From a checkpoint of a small mixture-of-experts model trained on Wikipedia.
Size: 8 layers, width 512, vocabulary 50257, 131M parameters.
Experts: 240 GELU neurons an expert, a sigmoid router.
Training: 425M tokens, 6484 steps.
Below are experts of layer 5 (counted from 0) of a mixture-of-experts language model. Rows are named router (the router's row for the expert), down (a neuron's output weights, with its number) and show model dimensions 0-127. Each number is 128 + 24 x the weight over its row's rms, rounded and kept within 0 to 255. Numbers have three digits each.
After each expert's rows: "raises" lists some tokens whose logits its average output raises strongly, later layers aside. This comes from a sample of Wikipedia text that the model never trained on.

# expert 55
router:117148132130140130125159176113105130131100127160138140104130161115123148094112181099126144131115152115133160140136096160123151135112167089112133172150160152133107170130137096075092158132082137134111150135110116118107123168128170130084116098057147111142100135144113146127129115148147119052101164136097125170129099161110119098164114142148109151082103157131067119158115139088102140149125
down0:123134147145154089131150108138149137110127155141114134140149099164132107137111142130104085124151121140100124103070129102067104137139139128103121169137106108191140069159175145115152090112111162138112141138139134104119140115098129119153129124118089167072176178143120154123163149147127122141103137178151135148122189143127117132127142126150175111164116122086134120108083174151165110152115
down1:175115143126081157128106134164154156107170112165102085117101096143111131134099111129158117133153088147149153140134134106165146148177129131132107093132090148128093134123133123101102112118186126123115152170101157114140153156134123124138111172146099104142116094153110074125108154139129106132086143131158128103177115104140135135128143099150123134136124123133127100092094123162141114112148
down2:112157121182133131142123166118111106088130097116128148111112129093079133132137093120128157102168128162153137145126116151115139127111133116111131116156107164151084151162140112128149153151107084157099097092165165127124128128112133118133153094112135122149112097139096108136158120132144160093102147129114076142155122099115128102115139110132164170141090144117116115135153144092111149157103
down3:162134123109107134136142116122150130150151108122094121118121135167128138132112113131104125113120110109132159193103144074155130112119139153092114149126108126090093111151127107180157109144111133125089105177179103112128175101111079093158119161157119104120127135115140135122149092132057128119115145151185123107096131131116174147125127184154121140171174149119142116090107098132150164082140
down4:116135128111152107125143162083148089115079129120107120140106116170074118096148125106157180166152134121143144149188149157108076103110107133130147152082120069083135125134077139149104166139123117125106109141086132134178143123124113095105152167142129102079134149096136138108163127161108067129149114145125159102131147156134126108127122184123085171140166126120129159128129116143107135173132
down5:114162142187087157146129162149163170114139099093117139091123131189116123159128091156073147111126150131150116118119143139142150146103114135135144097141111104159100141141124178109143107097146120138146118129161142118133125120134128103111112097146133124122115179120133115180133141156105118128140174119184094144165116120137111133164131134133101129126157096158162137122122143112086096160152
down6:146117132135158158139117144132153132119107112117103103119108149135129174140150135116111150114093134115108098145122107137093150122118168119148108150127150183130133087145118113114163108144168144083141142138097112149109115092105151167181093116090133140113128138146102115127143176100110138117130122170136194150091102113122100122125094119143089093143192151124132152143122128119130097130160
down7:145147101140164145088097153150146107123136147109120134147117158145136164099123201150137118112126165168117094104102079111091130153111157129130198143140111154160098117114168105143163140130131117120089133115135129102168160134171147130168118133104178132104150131118087154101145133132136131148111100153123140159168129168134100117117126125150145094092124122115161117118148132159110135115135
down8:098160132137118125153150134093164112172112126162125166063112170146116136148147092132092081079138153077102100096155114144164146082141138082183155093185130157129166129156135137147144170138145116105134153116152137176157145136167157099146117123114124152165120153080138111132140112128139108157122105139088159144124099094129130109142123115143116105125097153154177117183129137134105115126144
down9:122147180137185141157100134118159095140090179124080113158132175092168121115105137129089131142192109108114134143118111107134144135139101155153145105127089179138127127129086114135110168153147150136098135127130146141141111134114092151167122200102143153128164170108115141075160137088122117150129142151154088127116141121168105135075085151139124123110126145127138128155087153131164126072157
down10:092084167118174130113103106129177128157111133114144144126161138103128126132093118126134130094158104103121103120148139120154153085105116169169136134152125089129119156173126103138139129112158091149128121098141110147124105135169047118102114118133137113131154123097140150094058179131101125139083088157150147153119124123125185146141111090152134136135076173093078122111139115125151136114099
down11:122165091152150133135127169107121173108112153147133142134141140092088170125163146134092148109163104131121152108141149128146131146132103141168130142139117088133130110098134103135132132130128106121141142158165121136184151129110117144115117129116082102116115110136132126113091098135125143118103075142164090156120109121153113106097167146134144101154139119112112089135162144096109134135100
raises: "A", "The", "|", "M", "In", "D"

# expert 32
router:136159114129137146156120146119099115158100131135137157122137120133133106126177125088116160113154142114149133163141133133105144155156154106097123151160144160116099155130126084052118164059105135143114184147129124088130108135146138094121155127103131114162131154131109145104139151102188107110136133146110115150118099179144105097147097149149127127084058197127115123130122129111106147127172
down0:157163128128118134121108089152118143145121087118112083175163141163164109153109150113146129149152115118090090170106151133132174161132114127094125117119094168124146122086132138137082145097124161105119120158086164167090123078121145125167078128182176140111119107136122129126114091102138144126112162111133120128102137142129160070094133147082166133183155120120136159135133156090086125130090
down1:091090158115131158121152087117107116152108122147142135126104114123136148089122173124110146125134085174107116107129139129129105128110130137090123158165145131166167131132100083152168110115079133150133104141085139178158143127167134164142119082087172135121111103184144115143166119145158136147131124110119139151177108135143139160141126154125110092132163126114128144145137125097131123166146
down2:099152166147074138118124122141120158093167130135093123109153113167155138158139165118126127148123139132119084108158097084169125159149153105155084150146106172117144154112124106158093141119114177122129136109143110147129075118122123134141116161152112114113132123156172155101132116100082124170142168123110146136151151128117204133134096087142069158111176112127131132134145178079150143159110
down3:153133141123142117073133118118152109125157109083150133106111165117131116139116102095162096115136154148152103116138101093150099105112143111129111110131117094154107072137121150155195119139126104115121132175160135118132140150151101141155120113122180103139116083090128105152132129114125152114113104074139120111139098159110144146122141094156127175119137124127132126103111114108127129137183
down4:111109119129122136147129134108137126146127112108132093164094121094116117126132129122174158153112097100136154156152168137120149112165137104156118139173129133146112116143099135130156112143085092131108123144162103101116142118138153131119179092163119088137139124112126111108145126124109136148157113089161108184105126116142139112165107164088083115152139137147131111113125106108141122117120
down5:134083087103098151112125131141103182141137115133148117144145095142137172114123120192150149139130114135108124102131091174138129082088115104105125139107156156129129187124114107118135080125160122127138098161141116112116148118083116120093136154119149122128135132136132139140138123158148134103114143159155125135080108138072125130132118173149171101179171141111153088098152122115108185138144
down6:136167171148135163119154142126123160153135160127137143113149145115141102157098112160134163146154167125112131087147172158156157156155135107150139138105127091087114120112128153110129130128136132157111128084107135120098122142106110095127120132152123166141142164114145139122137129086138119104133117093146126141099143166106156152112149137155078136087097106136124139099159117121103123135130
down7:161150157132107128139155130103102156151138142118123080118145112141143116133125141158113158101129125154148089142134113136080127128167106161153129104161137100112115150137128128110134122111098135133109101109163145098116111132087139138099100104101127095096164096149125129134109109109158125132114124127151144115093093179136088133132126101140086079170142128122074089140112080115158151168146
down8:125138097181135119093170121134127163167134139136149141081130138165152120124158121094105070133114151112120083128157085147161146150147150102156141142094102122129092143113131115171071143101104143093126123153112088094149119136159085133096084118132119092073089160114135145152093134111123131122111125118111140136136120127123156095124140110148120147137123125132090146134153084119101139105140
down9:124128131132119104146112155127112125108136085127136160125149148143141084183131110119124146098133137122121150159122092128166176118150145103147149121130097139127126143118085114138115152118117151106134101116130091188108141126133122098130107148103160147108094093109176121127127123091127203074091125098153108103114093109108168113157151174105111172086104155131112135118077162138153127114129
down10:088121165136098108160128100120099109161112143153123103144134101138116162119122130195140139106143145134123138131129222116129092124091138176139125142070090119135092106100113121112113164167137133129115099148122156087126124099134116103075145154093112146156093124122186098116150107124135133120149144145090152141078121092106120098102138119107137136111135110134112136110140202158168116129107
down11:109115140101102137187138119097146152114149146166116106122068094158155142134116128164127134130159139132141112159087125119115137095152164167127107113125104125149075104132128114152148112134127115130135138130118102145131113100119125130159145169123120127130156125153153118154074097140080138142140115137122119095157073143130119158106121107146135079100154113121133101094165104138170074138170
raises: "R", "de", "with", "ec", "X", "Q"

# expert 41
router:121172129136121137140118157113127125104109120145126158113154171132092130129144154094125125119086189101126137127135105145134130126115156112109168134146130211107087162141172135109086140078096162107169119174145111134116106132111130113111130104095133120154129126115131135129107124125144124085077142114088144147153134175122121084152105129171110155094132132138091125186070101121127118149137
down0:130106125169139171109131101154117128133172128118120143130125131091109138146137093093104152121182157109165112095091149115136139110128156145102128129145165134121077134132132107072115121130156110112087130129163115144143153098111079116149131088124067134136116106149135103118126116156075149150128140125088122142158134130136117160095156142097125069136157132120138153146124127155112149157110
down1:151111100144131152145131130144119154108170101168113124112163152113122122097151098100096140149106075106132078127157138123145126128140125133108129136122159121146169124112143085136108120119128125144119156119076136073119128134106131174123160167124164138108139111124133143129151150109154148111111095155147099138139136156122099122150166099115120113166150175154102128127114069123167134119157
down2:153124133165106125117180125156114114127126128106117101173105101105130150123158129112121092159120088101109114130107116122157113127118135182115131137126146144113173089064123105088112116139071121105150137140159155093118128131155116141136115098153100128176179129122120147108158138129108115125161101077154147142150156108131137125125116137174114168150126090107135127183103137188148091105161
down3:128131099146096154126106132117134108125135135119126100081109140122165097105135116099116088125125117133151139133094111122115112151090136146097142125103164096133142135146119154134158092143149163149078158135162132127108176126103176148122147129146137091099169109098111154093106096114092164138099102145180139100122090144129110130117122128115116099124161156103159161129120117121118103159156
down4:097109137144132129118128129102194104130103095098151159122106130128134125110135153166135165127143114116152162111184153137149120153128134168127134146130110154088153079114116190134122133120156085119068161102111183119078118151153155122133097111129165166127162096145122148109091130103170142121154135133140142076125148178136145149103151150118131146100078150119138095136135149130136123151106
down5:166134091092140109099093120149138136156111106117124106142168125155094143110112122125122145147091115107110119123158123124195163165093149145142122137134092103108145137170199113152146116126184052152119131126107128129132087139132122144126118137146130153139131150113133131124133127132141119158141141132142116137150164158072122131141161166143100119164192122158139122156114127097116131130126
down6:133165132114141129174150116091152090147139141128142135150171142145116176124133107118140147143100133134107126144116150124094081132117149097090122131109137148135107167096134141139130120093142143102141113122153179103142118117120099128119154117121227129112126149113143101105130190100139119137108104186154129108081096117113164132156114125086126139120122177096114132118138096157132179135158
down7:126101063163093126138118134125181112140144132088132182184120108136122160134170118149162100154178126141099127145146151134156113143127127107140126139108150152115089095140120131137126111152096085150100160062132140145132105121114136116155099148120078159123114140156130115149146141115136151150193150120160126151149135076099121173111104147126147181129122135102169114117126166174109114090111
down8:116115109165133159101165146099125125116119125114132133123076158112181158184135156158117143091111113110157109173131141136143121121153132111080066096122123149116147110142111159140146111123109129107122183145129151128135134133170113147130110132130142139120110128155096125151143076122121135124117138142115135135132127180104125114132144140141088097126154126130092127156113109112111125097127
down9:148096110136159127107129095161115112110175116138104073138158168110111108106128145114098171107161149110093100116140116158136150117095115148123123101081134105141129109136122118122131147142152138108129071150130142092148140126086106136156159136090110102121116109107136093136131117098184163098097180134150154130138137123119169147127125153130114083131130146117120113130123120149135151165078
down10:102121120124099106126162188126148131114095123148154128106150141120123131128126129107137179136106144119138092116112140075092113154119145152126134170111107153127142128103129146104144136106140172146146128105157131100115099114093131110129132116135108130130156104149097071118126131119140130057120123129126131144156099149128140116137161090107114173108129136114072134143124152139170120138168
down11:131105112149129133139130140112139145150119097142179137123105136122124115120070160077124083135090112117133112157110130084137102157126162138136129104185131161130121132166131134116134147127168121118116162129112120137127126107116136128101155094137142127153123169132144133133153138078126118164079137146137173132054162127141127143093106108102120136153107123118139116153126134126141117117113
raises: "ine", "ines", "ure"

# expert 18
router:088112158154125067134107161103140102161136120153116137153139168140143128147115170122132147137138132118094152117127113142112182090128139125085148136135121158125088146089187164143135136136136151114136159122105070142119075132139161116096154087125173153147129152119078137068116136137166107138124155122058126122125089146106123110130133101144109161119088150134120146170127137071071158151157
down0:107118143069165137080110105160081099144138143084128167136133104113148163109162142100126085081158071153153109126130092155155138156096139117131108148144131130104157164153136123152089122121075108141146137131142178090149133088099133162166090122139119079146110141133160089105149181114132098141129095163082101127120139119155157136098123116135150119150138168130152148129123119154145142104112
down1:136148126128124137130146139100170084166129161138073146130144115148129129142070108131126128119146166125143106146148108109117110142134093121137134125147162081082122121103103102128129105131142136134111083147158158102134169080132136140093119124137149126157124133125119087136128119167118152075185125122105107155123135125067160162128136101133135158137139127157117142134120111122131156100176
down2:124140136166123111128116152055126150138148123095103141125141184123160114140122136155118127164115150159128127124135117103125139147147144130130101130115094089141139096094138130165154111149159075147152145130141094139108138133136185112130141083103151163105094166132116143164113090151141118095106150080113127150146163118149113123109128125138113173114118154167130156170136111139103138106140
down3:127104127135137106166115139138112145138121093095109133141113146158131089143133131100124171109101093098146136107112135110101109124160085085128116123104146146167130167130113156118096125136125146165162140132143118158156111167139112105144122118099113110129121167139069091135132127215103107090124124159131115159136132110151086098124140099125108140133153171156108119144129112131141113133174
down4:088114145129097145168105157130130114139102101127166127133128148128158137150083132098123116160120121108177120113123095159134088113119126117110118129121126111148157162090091124160153083109115130099170147140150110126102151172118133063091116176128152122136133147146158145189122111137145135116128149093124103141144141119125162130174108126101082163134107120129107103124127119167134115149110
down5:119110150151124192119148184105155128131113129156119157143138163148150143134104152128102132103142151194117129119147140121135103141146146162112113138114113059127123117114137143106129112113131130164151161185142144133113109122078173089115123122156140150118112143128114156114086128124129113127121164114135102121145152116118119109132116179104157154122114148099087149095135132127124161140100
down6:128124149148101127109096169128102113099122098169128106143106145177134120186137144119117117140110116127156098139122124141121129165107144138165110160114116087151145127124151167161141117128147145129125136142170127113149125111114158133122210113129145144138092172108124103180112107141164100119156145136114133133166131104140091120149129097111125155100121111167176099144134097126127111152142
down7:114132145148140171109150111112089118132104168091102103160099091145145138140129141148136165115127112115096184130123078111132172085167117128109111137129126067114144147131137124142161155136132117144120116129131176098136130097126118138160132134144145135168184103147144099126145151151147149135089128147191149136174139100088146117120150120112138137123128150128117105130104098108158128138119
down8:137140130070172112104100120132096132131128081068138135115119109121123164141161155129126107109105145119109106118113158124104125116128112116124148120146117179119132102166103116132102144107128143154129115116127155140162121113106112158115094131118113122128135158119104084124184154154109123159166064145163086161098132144147170126107143111160132091154162145132154099109126133121155153123131
down9:120112138127106172139157151129165129144116166156152109122119145126143090152125122142109169125155144162120137095112130163135109130097183109114108117109158131138162154125110115115133115121102180137115131127123106165139134126117128096154087074151130143114110135160141130130118160130145125168118156113108101125157120132083121167135096179105196133102072136120103139112149131126136129146140
down10:150144131132114117148125155093125123138138201099067133137152145144104048180142095112111173131125123151138173159158117116117131128117134157103143148124106130131124135113132143153144148135124141126160164157092109119138159130156199150176176127124153161147145114148102110147160096130114154094141184134135110143117136118087083126108098130113182118120091151147097122119146117078140110097124
down11:114133097092130121115137121148066122149102071163129135119101123100125164109147176088114131105115103120105135112141114153088098138153102137099106156101083140131174163129102096152123116140099127103145068090159136130159089132087101119121111122129134087110094141119151067122097107129116142078126091115134148091140152165162122142136131097156087137115151163109168102127161114096131158152173
raises: " the", " it", ",", " this", " some", " there"

# expert 53
router:095133122110159124134135134134106096150084126119118153129140137162127108150175142124141109104142138111116111137130122136103167134150133085087149137134141180118112158127155156106118149114107155162158154147119104157100097147113134108116142084104124134145131166132110138097134133114169114114079169127100154154090143169086130102187111132164101150076066196122107120166131103124101131168148
down0:146134161101137080138108067122155160096151143148122186137137169115136142087145136164131119111112130122116134146128145101140109147170156136129135134127126158101088122137111149111131139152115106112127149087131101135120109131129154131137117137102178084127121126118133142139117119140161139082144152111113100165141115158117116109130115123111132109094172145131118174165122160137059123118103
down1:132116108148142124100118101123103115144154148099105136134087159145120125125136126102172124116120171107130165149152138125163097084110141114120134160143150120104133138166140144136103066144119141074178108162127122104119105118141101101157130147104157126104089140082129128124154133098113148125133097140116120118126141096100131075087084115154138121149116142114091162097145132092083152094134
down2:126130145111173088145182102120150113111167111124108117126130178102124091103102136119125062162121146155138104130148150116115152137158172138129155111134143140155146164086087150150139152159098086120102120109138135146133070125124125134116098096130145116153147096112103130181135158145128167158147103114143162143137163137128127135152135114119109128132132135143161151169159140131103121115156
down3:090124116136198132123143112113127100155129147135119099106165105112110135128113146146108106129104125090137122161108129129143138148125146132100089131075113128186140157118101158132163173122137148187085089129127127132140134145074142118167134126130130170165121130123156081134117106132075184140136089159098141103141159122145123192107101143091097068103095163090134130139108140141161149087137
down4:125197156173141139108161171103140153144126118090133103127137090137108125118052162129122143138147098132107108163125092163198139086111125147152127152127158129173089135155129099131151139091182136119129109170077158094101152100135112137108127160149116140107106088158151162124112129157124081177090085124151122111092118118124164137112137118118135154150119144129111101147148114134171122069128
down5:132098168138097092100130125136140113113141119113147152109107108137131152084126149109111156142187125142146150114122128112148137135157154099132135132152147112157156127176110094118067140197105131136138125104140105115141101091120119138124127080086122130136138133140130127138145175095116155131142122163111126115088133131084151183120119109135167130138134115116137104135150148088140121115101
down6:105140130154153133141179154176125148108150150089190129122160108121174098113131133161150122106131105159111125140115139085145106124114127081122117132108161183134113118142101147105155164094147131101165127150124163115048136109163115147107132115143146094137133145162141160148116085153122139114131145128161144132127125104161123144094128194168124110152088113113174122132122110132139143103117
down7:136124099107116125115143138156150146131119125145111160132177106123116166128126103154127128117107146149115115148103116184123141159160082119056125132132163120082181165133131164132102109144088128131097107094109126126092135165102132112130162104139126107103138099131166133108135155063132118107163120123149170119093086150118123124100127128112135155156129113163107140155087103124156129087149
down8:082111146113129113131118131141174118130128093089139136159170150146120119130113107123122134152127107128126109142149162074116115091131144077126142154144139120114154137129111141134115129077133139124109126172158149152090149100094081172151089129138118173120135109093094107153144090116111182108137148138115149111148149102126130143138175142139164183131148090123123122157093142134137136100139
down9:136106131115150118182123076074111117188144153147093138165125144139117151122128147150139168138136135123119151101169166106155136120075116108100153161144151130128140144183109155120157152169138076197131120130144140115090116136095153103138157136113136130130156125138078161134149132121135121122111127180156170126115126099122136160098117140117126151124166139140160141086113151144105120138130
down10:107101115101127117117165122130150088155154138150096112157068109123141094135102119118114158164119139091088147172159130118151143130132110111150104123110176092153099114144113107111134095116122120105146112141124106143115106121137141168154168121102153115167124132121107135109168127115140078126120139087104118118132088185151085148137146120132069169168139115131169152156078157112094134151094
down11:142112116147119133180145108125122135158117120137126136147152138095138133135143134083115117166144154058089097115110139106125085128109122168103094110112107102144064106155126094098158102109108116132139151136138118129094078131144105176172110096096137111155138147133116126160118132155125102133095157150140163095123116098111127163119140128158144137164159154092173156138118139141120105175125
raises: "a", "i", "/", "an", "S", "D"

# expert 49
router:137139155113125139131141166115065133124140146122115149080092137152082111136159146158121144130099174123134136168103097139081139120149159131099117167128128141107081156106115173103119114149137145157091134105105104108109111168145132143112139112096149140154140150114128123098119127134170153084128143134117110157129108124080082103134107097156087151130119155141072118156120081105133120151119
down0:114164153124120103150120187151148127118118100099162141164154154139122167087106168109116128147096143103122057152143125113153095130128103136147138158139126162151151120124116125159137133126118117127086147158128085122076133102107135125129104126137098169130167109114160166159109153120145119099094120162154145143147173115115143103069098153122131107099129155171109130121117113194135118094094
down1:151111100135146120146140145112153124136123146130121139153146108060108132125120148098105148135129104164160106124128162135133151153127123162114120115128150059135155100172162087149107118163106125150124116124136127122138118110146092099112122150111095114101154099126109107108128150141123075146136075099119148103105142164099133128131114127132109101153137128126163172068116127129113147159110
down2:101123103156149158101084101158158101088157137163128141104143103103179164144097137123125095146102120138124164127139122084118059153100128090138114144136106139162132103110133102114132108122166085119086134119141134132148140139127156151116098160152161110110190132130122131129141067091108114129132105128150133134117116121129124101156148100113102109164130141126111111139138132127182131104144
down3:152105148121165119120097122185128162145102129148069172118113107148166108116114166134174160108165128155102096112144133119142106127130139134119149121122134115154186132124113091116112133164135100085141163122154149136133125095146077143158139134074140135155109104139111145131152148135143118135159116079160120157126160155094108130082114086178116172114114096149131143115117129105137145160109
down4:129144118123090103090086126134135124131154136136114170144088142159142138128100121104120094148095117121134147143170150111119134119099167163108119087104102150141149119080168115097143138169057148092122146126119135103138084141161101132122105139126140109111117118163158118139123082129116155125127126137090134146156148117097101113103144073122134131128121131146120155110132086099104096127109
down5:142133099093131160147078168144150136118136134158098126155132153101107111096119146119118106119138167098142137102140127089131144123150138129132107151155102160151122095116152091169112136113128135115153122114166147087173121113149164124092095143120120144099171144122126138134147101140138143161115108132103151131092130107154154136137147076089083090165165136153117130156105103154164145112143
down6:109092185140121140106104163112101141158156133100111115149120147133143135174124127118119116116144154159126157175125117086107165138110170184152167118158155122135130146099151112145082189126076127158118139141105147108154119124113111125099154092076138127117100134150145118132140131100101127106137153117115094104123162128117100122122124154149108143137106168148106165119130075070139137133109
down7:166138137131123099111116090153135133161103108134125146131165109133137125098136136079115163136128142129133125110156089141081107123146157143153155115134131136137146103118131142076140109137171115122161114127126158125175140129133103152120128139110123134132136096160142102061160126094134134144134113122114123124138157133107146095090070129160129151124138172124144164115158104137150143146091
down8:123145141118133101164101110140119095120117139098135122110081132073102080098127128115104128101156103121129102105122098105128138117143087093140138127148136139150114123126095101105146138114136112079153124186161117108129165135128097103164158104168120122134114141139153151132120141095114133137049135101124124140123141095089094118123110118128131164096149149161129113114107110118141180154160
down9:113149126073144156142119114095153117138132139110110098114187147121160135122112101126121088170128119114132135125112143108140142139157128121185142112121116199128125092123093134121140192071102118105123149189114080102084086128121099118125155153122102141084160128132158156146130118134136165154150101149115148098076164129138137119114116118130127084114102168119101113135114110154092157123148
down10:098131152095141110154196104144113138125138057091144131120136123145148119120143185112117131132150123118077075136115143104123147129119114135167145110125123161154093102115126126138118138082147169116114149131160136108142127120111091126145122148137097154120170163128172136140107118163074151109086097130161092126124125114127162137105160138121089111110175147134153140151136132118147111115126
down11:142136160099115128163120157117100131137111116132136152143135175171178094153141125155107101165142169122118093143132108161152100100121140142109142111129126129110147180085148119141150118128093159151132077119124139116080087112129164106132136096128131140129142103101150136139111114117125146103176111135171159146142071114165134166137132117097144140099107131116117101120141117097126148140107
raises: "\n", "-", " The", "\n ", "The", "="

# expert 30
router:163144134114140118135139150130145115126133137129167158111102095123125137137141113099134123076134131107127124164114098156115167124129155144139162148162152152089130160138129133108115127115098162146125164163136105100153100118144146100116109116076184122107118143104116161117109177131131096120118177132084114135127148172108090102130107125147102141121102144120089137146126124088134142105129
down0:171111140104082139144113074094158120136088127138143140122115116078132141133121072170110136065106085077104128161093102155132141193130118186155136139132102162156174141136096113131096132140115111108163148133130130144160105149133162143128105078146129122110094073107144127128134151116105117083116145095153143144138099153081146154143144071136126101092117142128144151113154117132182136094099
down1:120137120142133151079139164123152116093156155127133103116165167133102097158122181136122132119118107118137126139148118171154128119154149127087165107139132153146071127176133123158110137107122094176117164113134123151118145138094133148139089151110134157155134142120094108112120123139119122111112103118112138119150104124156111118101133127108108115091082166150120141158108114102110124152095
down2:101136115181132104117130121095162088164128110148141132122168144097116117096142132073114107150119158137151122159175169149111150153113145131147103131135127125125134111114109141144118110081088112148120144089119119088131154178150067158104132113123116093090128164113151117092145127149132116136133138140117126131104117128130144149117120152134093103170148150132158133115136118078143106143126
down3:099131140147163126088114139132133146101103157123130186127118095164139128116109137105107143147117088144089132105133132104131142151124118121112116158176144156119125113159158108139114146152173082132125112120119138134135134138225107129126148147131120091111146186108166124168151140128145176168109116104141102142114132122109111110088131117122129159120122148141147132077148150135129111127094
down4:128116148122108140158138110091131103095117156149136141152146144106131100096117148165158125120123080150108124093149104146144137143147129133163152180128074132141158167127167115092100090142180117148158138109124145131129131159151160097133118122139151152129173142167200155137128136127146114139149089088152140080149144153125129133096103139156116102124106145141126140102153147178098132148122
down5:097166097154125144100105118144174093131138147088116091132145109096135151175127122164138182129121111104121126157120146129147135158124108128140160107116151102100124133119139094132105148151111131131119135123097145105189187126103084124131145155116106154146166094147153096111168103077169125138126107132139180123181152126086134165156091124115153142157143141090163139098135146070146144104095
down6:144161128135108104169134141089146139115089105121140099126111135131146103134149134152134110115126149153149131094111136128183109136173093126150134111149139128097156133128143139085102080131174138132072137166155106151108104123124111133126137112091135103114115163128151182179115087090155117121100143059109150144066163114139164142161139125129110145098144155149103164130100134153140130116077
down7:093113162149143140121084123108145100130121125151124156141145168120133133100129144072154153123128121108142098121113114161106137081120125118102154122118150118161141171096132138166126118111133121114122137141116145150170112140168118139117155134111118130125086119079090144121108134139109120107123133145088112139158128130124122109164124138137107155104072155136180141129123139160178138136128
down8:143139110135135139122147134122129128139159116102136148141137118097136123097105153124133121125067127162129098108156188136133147109176118099147119118161148113140126098116132139122126137110141106118136099111135114110131108125082117112119123151070162146094097113109133138101121136188118133107116117133153089119141186139174140155116129145101136145124091155128140149148147122123067123133143
down9:176109150109104176144124140124157132149109141064117141128096130140133099137126074187144114145139132123131157135132106100114125128128127090196121130170149098108155126136121127135158144073158147129115147127162113134139134133115121135091172085115112111128123192147117126167154115156129104144155147127147121175065140132122155113149108098119157156124136117163117129119133068143106146117123
down10:126135061097131144131112130184129166129129160092079140128094115133106084151139102144107113147167165121145143161104125153156111106112114100103110128149118106108123137162103159107123146082158105170103082140126115113128136100083103090092141132145092128111137134128134109103150138120109116162150117167164130133088151132153135096119130166146142092137119104085106126129091110134110140127121
down11:075106152135128182123112084148168115140139109100076159112150130118101151147111101145135153130130122101122125157125151123135125132125122149132097121116149133093093127145081147186120181101083114128143096138150119129172130119129101140109178132137150122137117150125155080110142149105155146123137099082150116132138160132122145098142134105098146147132130136104109142092151101090152126143124
raises: " a", " an", " one", " part", " the", " described"

# expert 44
router:129167150116138119175117136144138107149111141170150152130106155127092129147157140100119124115127152117117134109121082127140157157120156133145124189150118119111138165108145114101093125115103139127117163181118108124125095129118149107120138120091142145127115149134109177128089129124153116091111153120115120154082125144123152076163101120149136169126090144136099143130077116096079134157130
down0:096143155136139150156137150125145151147145129109145121130136075097116139107107116132136132143106114138124153127139180158145131089135136099154091130136151092144109137126106176116115134122117187110086123117135164105127146086142108101143098139110095134142160138125141126130164157126086123119118162133140131135102083123160150145178160139147093134141172127161132144130108136165112104110143
down1:135161178110122087148186166140160131132087143112140139127185118080101113094134149126088133120095113121139124123142132112117120106107122133105153123155093091130127092109134118112102147125153111129113091154104179093149104123106109108107099122117110117142151141085105102138139166146124068105144148112128123131133172108133107131122106115146112156104133112129109099104113145110093092171127
down2:123147132137090157154151138106159131117141118123100139142151086122125113135117148160095171109129131128130123116148122177176109149143117131132142125124150085143163111161114125122151134136159154187123102146123094149105172129057143143098173129154121096133121094129122140116144152136118078097128100141133113173135114072109102111166119085171105163130126085131121103144162091099067107130103
down3:114105144151135131140136111135149114102105120112168103129143124114130095106128183135169144109178134104134140124098133163126124131150114147150181129095111090112111117107100126140146126181188166161123142163149128189086107141121129100129108127139109172155127139141117134112145141173195126143136091114140156121125125140137159144115137110123107089084094146122115117130137145122142134188121
down4:107075088140110137142125127118112093146107158137152144111132107102119148117107101167103161181141115105138139164162136123112119123113139149128157140132164088084148147144125126136140148129137138104110104093157118147108161134137109135125154140113126085141114138153115135125166151098146129167133130102141129136130134142079132103179136115122164152114126113174088167158100127100133083127102
down5:149186163154146122112122103135141144095161134081135130146140131135173141128123160128121117101127144123095112108130122129115168112112158097151127138114150108145136146153165092143174107111084077118123124167170148164155115136129131151159105123125116107100167119109137106096078082149141128150126115158153142160113103134127109106112145153123154160122071117110146112063105111133134126177100
down6:092104175121176108129103110117129139168137139139088114111085095135150129099111116115131135160169099135160142132121165150138163113175140117130095109105076086111132137111071159144151147130138090155098168127109130125126109136109121130107098125131154137145184112106103091129123114166143122114102097149141145139175082130129132145099127162131173110145140157091137122123125106122100147160131
down7:129095182118077132084147110113143145119117134089176149098171079142143089128129139133162083105078133081097064107089079152115160188127128150101141185140145098160093139096142160183131131087099185128114145145130118143136116126110134139116193136158130118168104146129171144117096173115114126159114156097116131129126132110140158148152116141135117168138139130151108126182134140130143123124084
down8:084085126104107119127162134125094132112116149141139112169134111078147154149119145127132116137148105178138132133069098143157132132102151119134096145163153136131103155165138123144125127105152162149164113129111117119123149102126143152136167138121120137147085156136143114132111151101142109120136118133083108116131130133123103101107100130150126155126128122103141138150140155141114105084148
down9:169170163114173127152133126133093127090114124122139134112113149111141114115142143129091140111154111138132183130101156117146161111125131138136126128142100120166077119134146132080127139154108128144082160144131124123160118120141132091109064116109136176149160115096133162117116084119155115126132110095111136092122156131115126127136128150187072158104112137134105110128114152124177145133136
down10:076132103159162125141142083147179186142117101132116081123150138133142159148100104149091132094117134098111152132182132108111153117164124108114114107123139158100083109161121109139138122089086165107178118114126120126147108137148131154123131131114095156125116101161155095128131156089122202117142151162132108125121092113140129117111170103095147114125135151116134125099172132108133100087140
down11:104144162143129091107145106131118152120148161136130115098142137100142111091121173122172134122134146157156161128165160139091133120134137123133100120090092077154134107151149161120136103106132128162110159164127179133099109155119156101126098113173151133137134162139102140157104090140157114147113143128114120155172089127129111133142154090179089148080159128120143122154149130109155117128141
raises: " the", " a", " this", " its", " both", " his"